Weights of a small mixture-of-experts language model, trained from scratch on English Wikipedia.
Size: 11 layers, width 384, vocabulary 32768, 62.1M parameters.
Experts: 16 experts in each of 11 layers, 128 GeGLU neurons an expert, 2 picks a token, a sigmoid router.
Training: a variant of Muon for the experts, 4335 steps.
Below are experts of layer 4 (counted from 0) of a mixture-of-experts language model. Rows are named router (the router's row for the expert), gate (a neuron's input weights, with its number), up (a neuron's input weights, with its number) and show model dimensions 0-127. Each number is 200 + 30 x the weight over its row's rms, rounded and kept within 0 to 999.
Before each expert's rows: a language model's description of what the expert responds to. This comes from a sample of Wikipedia text that the model never trained on.

# expert 11
What it handles: Surnames and number digits. Surnames and given names in name lists, such as Wilson, Smith, Crawford, Jr, plus digits within numbers in tables and statistics.
router,204,179,256,213,198,175,233,192,231,211,205,164,208,167,150,203,211,232,236,175,205,218,167,245,245,157,218,190,200,263,287,170,207,151,264,238,204,183,198,196,196,217,214,207,206,217,217,245,221,175,237,186,218,174,206,208,186,214,176,207,246,219,226,184,231,207,174,218,187,199,242,166,178,176,191,174,214,148,198,117,241,187,164,261,191,191,252,218,203,154,202,212,181,216,231,170,208,251,258,182,235,200,219,205,222,176,230,241,245,221,220,156,193,187,211,189,205,186,218,212,228,211,166,188,126,226,177,295
gate0,199,198,198,184,193,202,179,181,220,216,236,198,141,224,198,206,227,253,213,206,173,217,161,228,218,140,180,162,199,182,167,191,215,148,232,220,221,168,228,217,168,235,209,218,238,227,193,179,238,241,194,180,190,170,238,210,215,202,183,205,200,185,154,135,239,205,210,205,234,209,252,200,186,254,204,152,232,183,148,202,175,192,141,256,168,236,245,247,285,203,233,225,196,155,240,160,220,206,269,131,211,128,137,200,235,139,179,170,185,181,227,218,174,216,186,172,199,142,271,154,219,184,210,190,184,168,172,229
up0,203,154,203,208,152,185,214,244,203,215,223,186,179,186,222,258,201,276,240,212,180,259,183,213,185,210,133,174,153,187,162,122,174,220,226,162,232,159,209,174,120,215,266,191,258,202,166,158,211,226,176,187,220,184,215,232,207,226,223,190,229,162,216,136,212,205,170,205,221,239,236,190,194,212,195,207,226,211,175,177,181,201,174,227,195,266,212,225,234,221,184,229,168,125,183,197,211,267,210,188,220,259,159,205,201,130,205,170,256,152,190,238,199,191,184,170,206,152,217,156,170,247,198,182,184,189,210,236
gate1,263,188,217,197,249,222,194,150,240,206,226,141,273,125,172,212,153,213,166,192,224,125,311,244,223,231,190,230,205,213,211,197,244,190,244,219,185,231,161,233,198,161,227,211,201,197,197,180,181,167,223,198,235,221,205,162,203,187,206,174,223,190,201,277,189,209,223,216,182,192,175,201,166,216,161,193,205,174,148,187,214,199,161,171,215,205,211,196,210,196,153,202,229,214,167,217,201,171,156,170,224,189,195,195,243,193,217,201,266,188,196,180,227,206,222,260,243,170,181,203,277,194,183,190,169,196,205,272
up1,238,194,259,209,245,177,170,179,244,169,197,156,245,178,187,222,150,206,205,179,199,159,215,228,206,243,146,251,211,189,199,199,271,193,258,213,168,224,161,241,249,124,254,184,177,179,141,218,231,179,193,192,240,249,224,154,204,213,201,218,235,147,207,248,228,228,257,180,176,187,150,224,195,250,194,187,220,169,179,188,204,170,174,152,219,190,189,220,188,171,151,169,208,224,171,241,242,236,168,215,183,158,222,183,198,160,211,152,231,234,186,195,216,248,218,189,212,201,178,203,239,214,201,153,149,195,194,213
gate2,105,202,213,235,191,166,226,209,223,177,206,189,187,215,218,246,206,201,188,200,196,195,200,188,212,178,201,225,203,168,244,188,205,210,251,121,209,182,185,191,217,241,167,174,193,223,180,151,202,200,262,192,218,210,229,208,174,172,256,217,217,222,210,177,223,176,183,208,206,214,158,221,154,230,163,246,217,210,187,231,184,216,173,254,174,189,191,175,186,245,190,200,203,216,169,227,232,192,190,163,215,175,188,151,163,191,180,189,229,180,213,160,200,192,268,221,211,210,167,232,242,189,197,223,183,209,201,235
up2,218,213,208,177,217,216,163,185,189,186,253,218,201,239,175,162,192,194,222,198,205,219,225,233,194,214,196,161,194,183,181,180,218,220,143,243,207,207,135,158,162,193,167,227,193,204,180,249,238,198,202,147,271,145,203,205,227,240,207,224,185,217,193,266,185,253,224,259,204,150,250,178,257,183,255,166,191,213,166,214,177,226,218,207,203,187,238,195,154,199,211,210,219,163,288,188,152,232,218,224,195,244,217,268,218,182,188,202,206,191,150,216,163,208,194,207,190,210,182,222,197,233,166,168,242,249,247,222
gate3,217,194,181,220,195,205,251,210,177,226,220,229,130,176,196,208,198,222,240,211,190,234,187,163,210,192,178,198,174,216,140,243,163,253,300,136,214,214,112,255,249,240,235,180,199,186,202,164,170,208,224,195,159,162,198,250,224,185,135,251,233,183,212,229,164,261,158,174,260,213,179,165,184,197,175,200,190,237,189,174,178,194,200,161,182,202,204,234,188,240,263,235,205,133,152,101,172,208,203,189,213,225,169,224,257,148,168,182,177,183,202,161,209,217,203,200,169,186,182,205,223,183,184,250,190,185,179,255
up3,224,201,155,176,201,203,263,201,194,264,228,268,222,273,172,281,189,158,238,211,189,237,175,184,208,219,162,229,195,231,195,226,219,276,329,184,211,217,187,212,219,211,199,202,219,210,245,251,203,212,174,214,237,189,239,221,150,208,183,233,194,129,255,229,207,229,203,164,229,251,216,185,209,254,181,230,168,152,236,192,198,215,203,148,167,191,171,233,236,218,241,267,174,208,187,125,185,220,185,146,190,208,180,188,261,125,192,190,208,156,190,189,203,224,191,175,136,186,193,198,243,182,241,194,190,207,210,143
gate4,178,225,192,192,158,235,176,155,223,179,175,202,183,193,221,229,195,142,145,157,205,240,189,205,179,214,213,166,226,248,247,243,182,253,218,230,211,203,224,204,170,240,182,250,212,170,262,187,155,188,231,158,239,184,152,217,216,175,165,231,215,181,200,235,207,195,128,173,179,283,227,217,167,207,240,209,216,202,188,174,140,204,214,203,159,153,236,139,196,203,227,174,223,216,175,271,194,246,223,217,127,194,187,176,174,169,222,195,199,194,239,187,218,194,209,228,213,243,235,185,252,236,246,202,198,224,176,198
up4,210,179,207,180,184,222,223,127,216,168,210,253,172,178,184,170,156,154,202,198,197,186,210,182,188,205,157,218,190,197,247,270,198,237,175,153,147,185,199,245,187,200,184,228,184,230,168,166,193,179,146,180,224,192,147,230,195,181,161,208,209,216,139,195,162,209,172,154,164,186,214,210,203,220,204,216,184,222,220,198,173,232,215,210,217,152,210,170,250,197,199,165,191,213,179,217,174,188,180,228,173,183,215,138,220,230,243,178,193,160,222,178,237,200,238,164,201,129,229,193,196,253,197,202,201,222,222,195
gate5,210,217,184,170,187,212,211,246,241,205,232,171,220,172,201,260,212,268,205,196,148,176,201,154,174,175,209,202,333,202,215,191,202,186,197,234,196,205,209,242,255,172,182,227,208,236,213,200,213,204,174,182,221,197,167,220,236,167,217,206,206,147,206,245,183,231,149,213,146,212,171,198,179,188,147,248,220,214,216,197,164,188,175,242,190,177,190,249,221,194,228,166,164,188,206,194,182,230,200,147,219,160,260,223,201,228,222,170,226,205,271,177,196,214,190,173,256,209,230,197,220,225,229,213,186,282,111,198
up5,229,204,171,176,222,176,170,112,211,150,201,212,171,192,254,114,202,220,190,198,154,211,146,204,216,178,223,223,144,226,196,156,228,161,236,146,147,171,158,188,180,199,206,225,217,213,184,183,212,153,199,214,177,192,219,180,169,188,204,212,174,200,210,191,203,262,197,184,239,197,239,180,218,217,219,181,160,202,200,284,172,215,196,195,283,167,232,192,182,203,213,244,177,174,219,169,209,156,236,179,181,229,190,207,188,201,266,185,189,195,187,207,171,173,214,203,177,157,191,209,166,190,193,205,194,183,255,163
gate6,202,214,149,202,195,211,157,165,248,213,162,180,216,209,224,194,221,188,188,225,198,168,204,209,177,227,195,251,220,244,217,173,186,211,161,190,200,215,151,186,175,170,160,177,186,225,184,186,172,255,227,184,189,166,190,168,192,229,219,228,186,209,218,262,170,257,170,244,181,139,125,213,215,212,200,196,230,167,251,165,173,139,186,216,212,161,253,194,244,212,210,204,189,168,165,221,147,174,185,202,217,191,183,177,200,173,152,191,145,208,154,190,190,189,177,183,210,213,206,176,206,211,155,210,193,196,206,164
up6,210,223,210,161,167,239,190,203,208,215,250,198,215,168,200,132,235,179,205,174,187,231,199,169,215,208,174,215,172,216,250,171,214,138,212,166,183,188,203,172,212,211,243,214,242,158,158,213,199,246,186,219,200,246,198,187,146,156,180,215,220,198,273,180,162,205,237,154,207,247,193,272,200,217,227,163,181,203,250,201,194,142,195,172,158,220,171,201,160,205,150,199,187,220,199,121,200,256,168,162,221,186,200,213,170,192,210,214,237,184,176,194,204,211,181,172,216,148,243,218,181,231,199,186,166,138,208,208
gate7,198,239,189,229,152,233,214,156,150,206,180,158,189,181,210,181,184,255,160,151,220,181,216,203,205,210,217,237,187,195,172,224,215,206,167,249,203,231,208,188,168,240,187,193,174,184,181,163,170,236,216,200,164,200,217,210,247,207,216,201,242,198,159,190,235,202,222,156,163,201,204,207,217,237,203,192,213,184,166,189,175,219,168,175,170,169,210,258,229,189,218,187,170,193,224,167,281,207,223,194,168,180,218,205,193,181,220,214,258,167,202,176,213,187,147,198,262,180,220,205,249,204,212,228,233,221,215,201
up7,207,229,185,223,260,242,195,195,222,174,202,192,237,208,199,216,204,196,214,229,210,222,169,191,225,146,259,177,192,237,185,259,153,229,225,129,190,172,223,202,230,169,247,238,234,232,145,201,208,212,196,214,180,238,197,163,162,202,154,155,167,223,167,243,187,335,189,225,177,179,257,163,142,214,223,204,163,260,157,149,191,212,126,211,238,213,240,188,199,160,179,229,231,218,175,178,188,138,172,147,203,177,212,182,167,206,143,231,215,187,184,229,157,242,224,195,172,178,198,241,194,172,176,172,214,214,201,206
gate8,192,169,186,183,199,158,198,185,183,232,237,195,183,259,156,174,174,200,204,190,192,225,236,245,190,193,212,240,204,236,261,205,161,193,209,221,225,271,140,196,157,175,223,179,239,202,195,189,246,183,208,203,152,213,212,197,219,173,229,169,164,180,234,260,193,192,155,185,267,181,241,205,202,221,184,111,222,189,233,238,212,209,221,171,268,197,205,189,197,204,215,216,220,202,189,215,167,209,229,215,224,206,233,175,191,190,185,221,281,203,153,182,198,168,206,237,215,221,190,247,198,178,238,261,185,155,182,183
up8,206,194,226,196,240,167,247,189,183,205,182,227,196,207,223,239,158,189,203,159,202,211,177,185,251,181,216,164,153,184,226,186,239,168,179,218,162,180,213,185,212,207,236,193,196,184,210,212,166,200,215,217,171,243,198,147,218,234,262,194,224,244,179,260,234,217,154,199,218,192,190,201,188,146,173,177,186,188,163,202,206,173,254,203,150,198,191,190,230,172,152,207,172,239,168,191,156,193,207,192,155,154,170,206,184,180,193,207,159,144,172,229,206,233,244,179,204,238,221,170,136,157,216,212,218,219,179,186
gate9,201,195,175,176,264,188,205,189,193,159,223,170,193,200,200,215,167,199,220,241,196,187,243,185,259,251,222,188,216,242,185,127,252,176,210,184,226,280,208,222,182,187,173,180,180,150,201,199,221,225,228,248,210,205,183,229,263,224,229,213,198,182,211,204,194,197,180,168,192,210,154,196,174,201,169,164,127,195,248,203,203,198,147,228,181,143,139,222,225,214,283,218,237,188,189,214,277,253,197,188,200,181,247,142,193,223,265,148,177,227,138,176,199,211,178,210,183,243,219,230,236,219,222,218,182,193,194,198
up9,149,256,214,156,199,183,210,196,205,204,188,127,165,230,226,203,174,198,216,201,239,248,185,201,203,208,167,203,176,210,255,228,173,232,194,155,195,234,192,251,213,165,176,172,208,174,133,223,214,159,163,187,221,175,187,208,142,196,192,188,206,185,170,195,200,199,199,241,148,192,201,216,226,165,202,305,231,236,209,181,162,149,178,230,200,192,170,203,199,183,181,215,161,213,171,184,222,201,203,190,244,190,173,155,229,211,219,158,126,132,243,196,220,196,227,157,203,232,208,153,240,184,194,152,206,184,192,186
gate10,209,232,206,210,203,219,173,212,224,155,190,194,218,165,172,186,237,205,168,214,172,127,213,162,186,200,162,172,199,260,174,153,256,181,209,152,191,161,218,219,241,237,132,203,175,201,208,168,191,213,230,181,184,217,233,181,203,155,220,226,214,207,231,255,193,197,203,169,250,219,239,185,203,183,209,155,216,205,282,201,189,122,170,219,204,210,162,211,214,234,227,192,193,205,242,224,250,186,233,191,209,150,172,211,190,186,142,246,220,275,113,215,194,249,151,225,200,220,225,246,162,243,188,128,214,233,199,203
up10,253,188,222,231,152,140,214,198,198,146,186,176,217,203,218,224,202,225,171,201,196,197,207,207,200,218,169,174,198,201,261,160,201,171,250,196,147,184,237,215,174,175,200,191,160,222,230,188,222,202,180,148,181,157,214,179,189,166,234,229,163,185,225,224,201,216,211,205,174,209,205,232,202,194,226,232,236,215,289,197,190,199,176,246,229,202,250,174,242,197,173,242,195,210,188,212,216,257,254,221,249,181,181,222,238,227,188,230,225,232,204,240,149,242,161,199,232,209,174,204,178,213,156,180,174,177,230,185
gate11,168,175,203,200,217,191,170,147,250,195,168,150,206,240,198,268,174,294,193,175,228,238,227,233,255,218,292,217,226,233,245,190,220,199,209,216,232,228,195,208,176,184,225,212,216,275,211,190,220,204,181,138,182,217,160,166,241,165,133,127,246,164,149,178,196,195,215,196,141,181,216,167,236,213,236,225,269,225,163,160,257,174,226,225,198,177,194,232,227,183,187,234,214,211,179,202,154,223,193,244,227,159,209,139,179,167,266,136,185,226,215,176,202,200,244,210,189,254,186,223,284,214,189,208,205,228,166,248
up11,218,206,188,208,186,234,190,272,156,183,220,218,201,171,242,135,181,127,217,197,188,164,198,185,154,204,172,204,178,152,148,229,226,218,203,211,187,172,189,173,271,241,191,243,190,149,195,194,184,213,211,246,228,223,232,250,157,229,240,241,174,218,236,212,219,193,216,185,233,206,178,209,163,170,127,158,171,215,230,212,151,242,173,168,213,239,198,215,201,184,259,166,155,183,232,193,255,182,184,187,200,217,198,268,197,246,158,255,201,170,178,233,173,208,155,188,205,142,170,150,125,185,218,233,156,131,228,180
gate12,193,195,189,184,206,161,217,207,178,227,190,173,225,205,208,218,196,193,174,227,223,180,210,188,178,175,240,193,263,146,220,192,179,224,221,250,194,218,210,211,202,224,173,253,202,210,236,212,233,253,186,187,231,266,287,261,217,187,174,237,249,131,230,190,247,145,208,146,252,198,115,213,165,178,216,227,217,185,215,219,159,166,173,211,190,208,209,199,195,217,221,201,188,218,181,193,248,161,209,200,225,235,251,182,183,159,258,204,187,252,197,196,200,174,264,221,212,217,183,201,208,256,232,223,245,122,158,263
up12,203,208,185,164,214,176,209,196,171,204,199,179,205,216,191,179,199,169,205,223,186,170,155,182,229,194,222,214,207,145,214,196,218,265,172,184,199,217,205,172,217,258,202,217,206,173,195,211,192,177,208,162,207,220,244,264,212,182,200,250,239,172,215,195,225,202,210,158,215,201,109,206,207,216,202,206,241,233,200,253,202,160,229,236,158,179,232,211,216,202,227,229,188,171,184,217,194,189,228,237,221,181,249,174,136,174,201,182,181,221,249,170,233,206,212,182,192,187,207,169,202,228,226,164,218,168,171,219
gate13,184,242,219,259,196,195,209,184,245,178,190,218,203,203,210,221,190,185,220,156,204,203,203,210,242,290,193,190,204,167,276,151,213,238,221,189,241,216,181,294,264,219,203,192,175,209,254,203,195,189,180,192,181,201,249,181,200,195,243,224,224,200,226,197,187,203,164,223,177,197,169,234,212,168,203,248,197,190,225,172,220,193,194,209,215,144,198,196,187,149,246,134,202,266,237,226,256,195,212,205,190,115,186,131,203,211,187,238,223,195,220,200,161,222,219,213,140,209,200,241,233,205,184,239,175,227,222,225
up13,212,250,227,225,211,187,192,189,203,148,192,202,207,210,212,213,151,214,231,192,203,226,193,187,259,256,188,191,177,167,230,207,218,212,203,232,246,217,231,218,260,153,206,180,172,215,290,202,194,229,140,177,194,216,219,187,181,233,250,203,212,183,218,183,204,225,187,231,187,223,197,214,202,172,200,250,202,212,183,151,213,203,220,199,207,152,155,211,217,149,200,199,173,228,208,191,245,193,195,196,213,173,224,147,173,208,181,248,205,225,206,223,204,235,253,205,156,194,233,207,252,205,185,211,208,212,193,199
gate14,244,191,173,172,261,169,186,198,134,251,181,191,219,206,140,200,233,229,171,156,182,175,196,205,222,209,183,178,223,213,188,163,242,231,259,208,197,201,234,231,189,202,197,283,210,210,189,225,202,221,146,158,222,221,175,179,186,205,210,219,188,204,187,221,190,195,215,184,219,199,261,195,248,220,167,229,169,216,233,202,193,229,157,199,212,151,173,199,216,240,181,188,220,199,214,213,202,183,202,165,159,231,156,188,196,195,196,172,238,196,161,203,225,191,191,194,175,160,137,227,217,184,186,194,171,186,179,236
up14,209,200,159,186,217,180,167,220,179,305,214,152,161,120,171,186,187,239,138,184,172,166,228,188,229,197,192,177,208,198,179,173,225,216,206,187,166,226,223,172,172,182,173,240,214,199,197,221,215,215,165,181,240,209,163,183,183,197,164,225,157,175,208,205,191,216,230,173,201,182,246,142,246,240,168,210,160,247,180,236,204,200,169,253,190,147,229,202,173,213,241,209,178,188,241,177,163,143,179,163,160,210,208,210,211,211,179,129,243,194,205,203,231,183,219,210,205,201,200,204,198,146,186,196,172,206,168,236
gate15,151,212,239,211,227,142,258,198,199,238,190,188,198,196,223,174,187,233,262,141,195,208,184,211,199,255,216,201,192,209,164,202,163,150,219,191,241,193,236,193,243,265,264,197,188,178,215,187,228,194,163,235,205,220,166,173,195,213,202,213,182,211,211,246,241,169,191,193,167,188,277,162,223,180,214,202,213,231,196,165,228,166,194,180,192,231,172,285,230,202,158,241,194,188,169,224,191,262,197,192,246,190,227,180,213,256,236,213,213,180,159,216,229,218,181,229,195,198,209,209,182,224,192,180,181,203,179,185
up15,215,212,263,223,280,168,231,200,211,225,172,181,192,178,194,165,176,206,217,179,184,156,160,245,209,235,208,223,210,196,177,191,195,171,239,168,242,214,175,216,225,228,251,169,192,191,226,193,185,209,173,228,199,170,165,165,248,190,230,213,179,216,210,218,251,177,199,169,166,189,212,171,213,211,208,225,226,198,234,168,202,184,195,149,193,212,134,305,238,205,175,215,185,178,154,193,206,255,150,223,219,178,197,187,174,223,223,223,260,195,152,195,216,223,143,177,227,157,182,186,209,208,222,200,182,242,165,196
gate16,231,194,258,246,199,205,166,137,167,186,177,215,208,208,197,192,201,296,216,196,226,282,228,208,216,200,177,204,196,224,205,179,205,208,237,179,238,165,152,190,163,153,187,182,185,179,165,191,226,185,223,173,209,206,228,181,197,191,190,171,216,264,218,197,223,189,181,183,212,169,205,195,256,228,173,152,180,165,196,201,231,221,193,224,164,210,229,211,236,155,222,185,255,186,207,212,210,211,187,166,227,160,202,211,211,238,162,211,236,180,173,190,150,170,200,182,183,227,195,261,225,172,187,263,237,151,162,209
up16,248,197,235,235,215,159,151,204,159,154,207,175,230,207,166,187,224,190,232,241,270,212,247,202,220,260,236,204,208,204,199,188,150,113,194,185,220,222,160,211,148,153,172,181,279,183,213,174,210,169,201,185,218,206,215,210,159,223,232,166,198,193,229,177,174,173,186,181,216,193,167,179,245,217,206,181,178,206,129,204,220,205,165,195,220,259,234,265,205,170,217,230,197,188,220,179,259,179,216,248,184,232,187,195,226,230,173,249,165,230,186,204,196,173,167,238,197,221,217,225,228,173,122,168,233,182,204,155
gate17,212,187,206,216,195,186,229,194,242,203,133,160,200,174,196,240,203,135,185,178,143,159,185,212,209,212,277,235,164,246,196,223,159,190,246,211,223,195,251,216,180,189,157,179,216,179,186,182,174,186,222,234,277,244,208,190,142,204,217,211,216,185,193,223,213,185,190,199,199,168,197,209,255,193,144,150,171,226,214,123,245,233,176,196,146,173,204,153,187,191,227,161,190,184,185,160,191,224,172,202,190,176,205,208,212,177,188,180,234,180,212,151,238,222,158,208,230,187,181,199,259,181,193,179,136,207,151,219
up17,211,213,233,222,187,211,186,190,224,189,178,214,217,138,129,191,201,151,172,152,212,150,204,171,218,239,258,218,177,209,189,207,195,208,234,202,227,192,192,195,191,180,190,189,160,212,182,191,249,184,248,237,210,189,228,175,206,202,181,186,253,169,224,227,215,181,218,209,149,163,198,209,182,174,227,232,222,147,187,247,173,138,203,216,228,218,232,211,215,200,206,184,200,169,263,242,231,158,199,218,228,227,191,191,242,192,198,202,197,185,203,209,190,189,192,202,175,193,183,202,239,181,205,208,241,204,180,215
gate18,204,164,228,214,193,199,222,168,177,236,198,129,256,239,199,139,242,186,220,181,233,209,212,256,201,187,224,228,258,250,255,210,234,241,234,219,233,163,129,165,191,187,217,151,227,135,160,236,279,186,152,162,200,222,232,174,185,202,139,133,202,239,203,201,150,225,167,176,186,207,230,266,163,182,213,237,192,187,212,199,219,203,199,227,200,194,226,193,177,214,211,229,171,188,184,150,240,194,238,198,152,196,215,178,179,178,156,131,235,239,214,211,203,156,192,193,173,217,250,157,198,198,201,191,264,160,160,223
up18,224,131,241,240,196,184,219,206,228,231,198,169,249,246,142,177,200,185,194,189,221,205,160,186,275,157,201,166,222,271,234,174,200,244,256,197,210,197,116,193,224,194,234,185,182,190,152,223,252,141,157,203,170,197,211,173,202,186,227,202,181,222,206,172,174,184,186,200,212,165,190,231,145,212,188,198,224,143,237,174,228,210,185,219,184,185,243,178,194,209,237,247,183,211,183,138,236,217,237,185,178,221,187,215,186,178,177,171,199,259,245,209,200,217,226,184,159,187,219,172,193,165,194,202,257,100,172,224
gate19,189,193,197,188,176,203,174,168,201,171,150,192,198,223,176,164,216,165,147,206,261,177,245,238,186,220,210,179,207,178,208,122,155,144,222,200,233,252,175,197,184,201,201,182,228,191,215,215,211,161,160,224,189,202,164,157,182,210,156,194,218,195,230,239,162,266,242,215,240,156,149,203,199,287,169,188,234,175,182,222,233,212,217,226,216,202,204,160,207,193,241,238,155,200,181,162,186,181,271,188,184,235,208,205,228,182,188,172,165,187,139,202,204,230,181,227,172,162,200,163,212,232,223,220,180,182,243,207
up19,233,182,207,209,207,156,218,268,253,198,188,225,223,241,214,189,172,262,203,150,173,188,203,207,197,219,170,171,239,210,161,213,208,199,200,198,202,157,205,181,226,233,220,161,212,216,195,220,195,206,183,210,201,208,202,169,203,204,177,178,157,189,212,251,208,216,207,184,189,178,200,238,211,191,194,233,223,187,217,208,153,140,192,249,144,199,160,237,206,170,221,220,229,238,181,166,220,202,187,229,238,225,160,185,207,209,242,226,217,211,198,246,195,240,232,196,209,170,192,180,210,209,288,194,233,184,178,238
gate20,170,205,151,144,178,222,190,204,157,216,175,156,148,171,222,255,219,244,195,204,156,227,170,268,214,255,197,210,210,181,223,202,227,246,257,188,171,191,167,185,175,193,196,162,240,201,198,241,285,194,199,176,201,187,257,211,232,219,162,182,189,176,179,152,224,194,212,169,171,210,172,212,253,154,204,202,156,262,193,152,214,171,217,220,170,236,173,233,167,148,191,195,229,179,235,225,181,214,178,167,185,209,130,187,249,246,209,228,198,181,238,192,229,186,177,170,204,219,165,166,210,190,201,223,180,202,176,205
up20,173,198,205,140,180,182,225,143,195,217,174,128,201,162,245,235,208,211,164,216,196,201,210,212,209,255,226,237,183,214,144,264,244,203,261,204,209,202,206,233,163,216,171,205,208,193,204,250,196,211,152,154,223,254,266,202,221,203,121,155,204,221,190,205,225,186,249,207,225,218,185,189,213,221,217,179,199,227,198,226,217,178,257,233,224,203,147,214,215,176,185,197,185,218,237,225,219,263,177,243,235,144,211,201,190,232,230,210,211,201,220,164,199,168,215,172,213,242,154,178,206,204,138,221,219,158,202,184
gate21,211,135,222,175,202,205,169,235,217,191,198,155,229,206,170,247,206,184,220,196,180,207,236,197,188,223,205,222,198,200,170,171,240,202,270,171,221,226,182,207,206,178,233,189,229,228,190,164,178,203,251,185,193,251,167,229,194,164,216,230,182,177,166,192,218,216,209,182,201,131,191,164,206,186,194,208,187,246,144,193,173,162,244,232,223,168,192,219,206,191,256,213,197,144,221,161,187,237,243,171,215,182,209,184,222,238,261,210,183,220,240,183,209,145,203,220,172,188,186,164,215,240,181,229,145,212,198,216
up21,255,222,204,222,184,170,260,143,199,201,227,232,158,180,218,116,207,222,158,225,272,170,152,188,217,184,221,185,219,250,210,180,189,148,136,231,190,198,256,166,222,194,166,228,177,154,225,184,223,171,173,209,199,187,213,198,208,225,186,203,205,220,161,166,176,209,227,211,218,230,176,183,189,220,244,150,200,146,271,192,139,263,168,183,189,171,204,154,243,178,220,163,207,232,215,239,172,190,159,243,202,242,222,261,210,186,153,217,217,231,175,204,229,207,156,168,230,222,171,207,211,197,196,178,263,94,203,171
gate22,223,227,222,246,218,253,206,222,222,282,181,199,228,229,181,221,253,212,161,204,208,209,212,161,221,197,242,281,208,208,259,240,189,235,223,195,185,262,170,220,203,274,225,209,214,199,208,245,208,187,251,174,167,172,199,181,202,213,212,187,194,241,226,220,183,218,235,227,149,171,207,212,204,211,238,178,223,187,194,197,270,197,174,186,208,233,176,215,203,188,208,177,214,202,207,212,240,201,210,234,213,181,200,125,169,208,205,171,196,217,156,196,250,223,198,228,196,187,206,193,208,206,130,197,187,189,247,260
up22,261,167,213,160,211,230,207,207,222,137,165,205,243,214,183,233,166,235,174,176,174,230,228,207,184,210,207,221,199,190,180,191,159,224,228,228,215,195,219,247,167,240,165,217,234,175,205,195,199,229,194,165,289,212,193,187,192,129,207,184,265,216,160,177,191,175,205,203,227,240,194,161,170,197,234,239,224,229,262,234,178,165,191,265,221,158,172,195,212,242,174,186,247,198,211,133,224,215,156,175,165,192,274,214,174,232,175,180,218,156,259,153,182,110,194,185,261,208,196,258,219,168,160,213,175,275,215,161
gate23,195,208,207,228,243,181,216,188,282,178,216,226,211,184,252,223,200,223,225,210,136,140,253,208,218,208,184,144,217,289,293,186,175,217,225,187,233,190,161,216,173,241,194,213,227,154,179,197,213,136,223,174,186,217,177,196,218,179,157,176,152,210,223,180,203,228,186,179,237,196,217,242,248,241,217,222,200,220,141,235,215,196,188,204,183,184,191,201,227,215,172,177,208,237,197,160,212,181,210,243,228,192,219,212,172,177,220,198,157,258,227,197,211,211,216,200,276,216,219,228,182,204,167,237,175,216,198,174
up23,154,216,170,193,217,203,220,168,169,196,243,205,200,186,247,199,205,208,209,238,230,246,231,152,225,160,168,170,200,283,210,204,175,204,186,240,199,185,206,247,163,154,187,228,148,195,176,210,205,218,291,146,179,178,181,213,214,213,222,217,176,245,213,214,210,239,133,198,227,243,219,191,166,170,221,196,192,210,183,183,215,166,179,177,220,205,189,213,203,186,212,171,216,231,162,225,220,247,180,156,244,202,211,140,175,183,212,138,153,142,234,198,202,196,244,176,162,215,232,213,164,197,211,187,214,199,196,151
gate24,230,207,178,244,223,190,173,198,202,245,252,175,199,245,161,200,277,186,223,208,206,200,210,196,195,161,179,184,187,152,173,186,182,187,202,184,181,177,202,243,145,248,158,249,233,210,222,202,229,167,223,159,161,221,180,196,242,260,197,152,238,218,148,185,201,192,187,152,239,206,187,198,230,176,180,241,218,180,231,217,226,250,181,197,212,194,252,258,278,207,217,217,225,213,225,150,167,229,246,203,151,236,222,180,228,225,194,187,153,196,235,183,155,169,233,267,219,230,190,199,183,209,187,207,184,232,186,246
up24,207,190,153,245,202,176,213,162,200,235,207,218,208,241,121,171,204,253,221,198,215,231,208,185,158,185,219,116,207,194,186,185,201,200,179,196,192,172,186,233,135,232,192,228,197,229,226,175,243,201,175,134,192,194,200,170,218,214,162,215,218,178,188,154,258,224,203,179,202,170,197,197,175,198,203,216,227,185,241,230,181,217,220,213,197,203,250,186,249,242,207,218,251,243,158,199,180,151,174,194,163,229,182,167,197,199,182,190,178,218,237,187,202,186,225,221,265,223,215,210,163,209,236,198,198,234,219,227
gate25,216,210,213,132,248,223,158,174,223,152,178,222,207,195,212,226,203,271,177,145,211,192,198,224,191,203,227,204,227,179,195,257,202,232,229,233,193,201,134,194,251,208,194,238,228,232,175,263,231,170,148,246,157,208,203,212,229,173,205,191,238,241,245,167,213,210,197,171,194,167,181,194,170,178,187,201,205,113,233,199,197,157,152,188,217,158,228,199,171,200,218,202,158,137,221,217,254,210,187,193,241,175,211,221,206,210,221,243,262,180,230,262,213,194,218,201,137,189,168,193,194,194,252,206,185,282,216,183
up25,222,229,257,175,223,191,197,170,260,177,187,210,192,204,241,198,221,278,203,212,154,213,203,214,198,226,189,218,228,152,199,181,171,200,184,154,145,186,217,200,217,170,195,212,164,190,174,180,255,177,196,177,192,136,213,142,190,146,212,191,230,165,196,173,201,195,219,159,181,182,232,244,224,222,153,235,174,164,209,204,227,164,150,171,245,181,202,259,196,241,226,235,174,164,195,216,195,205,207,200,184,213,241,208,211,193,239,216,215,169,199,234,212,144,212,143,195,163,227,188,165,209,234,204,267,234,168,226
gate26,226,216,272,218,162,234,198,236,192,174,190,216,171,210,202,183,244,221,179,120,212,166,177,200,146,246,228,187,255,182,205,200,214,231,212,202,305,207,201,196,174,185,237,211,270,110,177,195,159,213,175,254,217,176,201,198,162,185,139,172,243,175,211,167,215,189,204,208,209,178,222,197,228,193,202,224,210,217,143,194,168,220,204,210,199,166,206,233,230,169,156,202,237,162,217,180,185,199,231,147,222,193,215,187,155,222,247,180,191,246,152,204,242,152,210,185,200,196,157,177,225,151,185,167,135,173,165,212
up26,203,225,247,199,188,214,171,223,187,197,249,203,194,167,192,166,215,164,238,207,209,170,178,195,179,203,214,206,212,199,176,171,199,233,154,250,201,236,227,173,192,167,227,174,276,129,169,183,209,181,196,203,213,204,232,156,137,210,161,209,213,171,234,155,186,219,225,192,238,156,228,217,175,235,194,225,212,207,127,198,198,200,166,179,171,210,178,207,187,146,143,249,209,214,175,137,164,202,237,159,225,197,218,165,201,248,222,121,217,280,180,225,223,162,204,167,213,160,178,193,201,156,151,150,148,156,159,220